Below are experts of layer 4 (counted from 0) of a mixture-of-experts language model. Rows are named router (the router's row for the expert) and show model dimensions 64-127. Each number is 128 + 32 x the weight over its row's rms, rounded and kept within 0 to 255. Numbers have three digits each.
After each expert's rows: "gets" lists some tokens that make up at least twice as much of what it gets as of all text; "comes before" lists some tokens at least twice as common just after its tokens as in all text. This comes from a sample of Wikipedia text that the model never trained on. Tokens count by the router's weight.

# expert 14
router:118126128185167174099116169139171094097161127062096116173140116167129162182138089112133153142083118114090104155138129090123144125157099092124146156112153121104100110083189122110123146124078149
gets: " in", " and", "-", " to", "\n", "|"
comes before: " the", " 19", "==", "The", " a", "==="

# expert 13
router:119130155153139138132108175152083131105150101155155148149101178116120113222162108137072153139112076101123132201061098167122109195135112107142131114166087150117129180077157226134118101104118115
gets: "al", "ly", "ed", "ian", "ic", "ing"
comes before: ",", " ", "ly", ")", " and", " to"

# expert 12
router:110113126160111201107133179172111162071130115125130116158123120171146090167124207147102105165123100127122139169062114167154163117137139139112156126149153179110118148089166140137117093141116102
gets: "s", "ment", "ation", "ion", "ity", "er"
comes before: " of", "s", ",", ".", " in", " and"

# expert 0
router:079116130140101179144148203158151187052153132096166104201118119149088080116138133121124164144097091129127147170103133156134175078130118103147131133177165144122107169043158133133117091154106117
gets: "ed", " was", "ing", "s", " is", " were"
comes before: "ed", " to", " the", " in", " a", " by"

# expert 10
router:101126076163162155070116155171126134140132051130144107136128103146122123177099133135102157123089115098127185158072136156112143099119109128164080123102082101106139088073155124077121114127100132
gets: " the", " of", " The", " for", " his", " a"
comes before: " ", " the", " first", " f", " re", " st"

# expert 5
router:105117160141157130086093150128108134153143117073149092145067160123125161187139166155172190148114108128098144165110140122134093129112113175132094127119139095109066123074126140111148120071087149
gets: " a", " A", " 1", " 2", " 3", " 0"
comes before: " |", ".", ";", "%", "th", "°"

# expert 4
router:122154131186124175140133137131094101075164144067109131112120129176142110174163097166114182087147138152115154156088123118163169079157060135162146109068098088120085136117166139150129104095125154
gets: " |", ",", " (", ";", ":", " with"
comes before: " ", "\n", " 1", " 0", " the", " and"

# expert 2
router:120113173153099187149114183132122121103163140127116108128121133128145108214172090133138134136169133101128137145092102134157086076145147100119214079132131154099094159123145135126115126111122135
gets: ".", "\n", ")", "\"", " (", "%"
comes before: "\n", "|", "-", " The", " |", " He"

# expert 11
router:153139193181094202132117105136135122095173097106146159110120114101099143154102145145193116138088123065108151143074128111165091088182127112133190130121163096102138137084155147172106125095113114
gets: "\n", "s", "th", "g", "in", "d"
comes before: "-", "er", "ing", "|", "ed", "ic"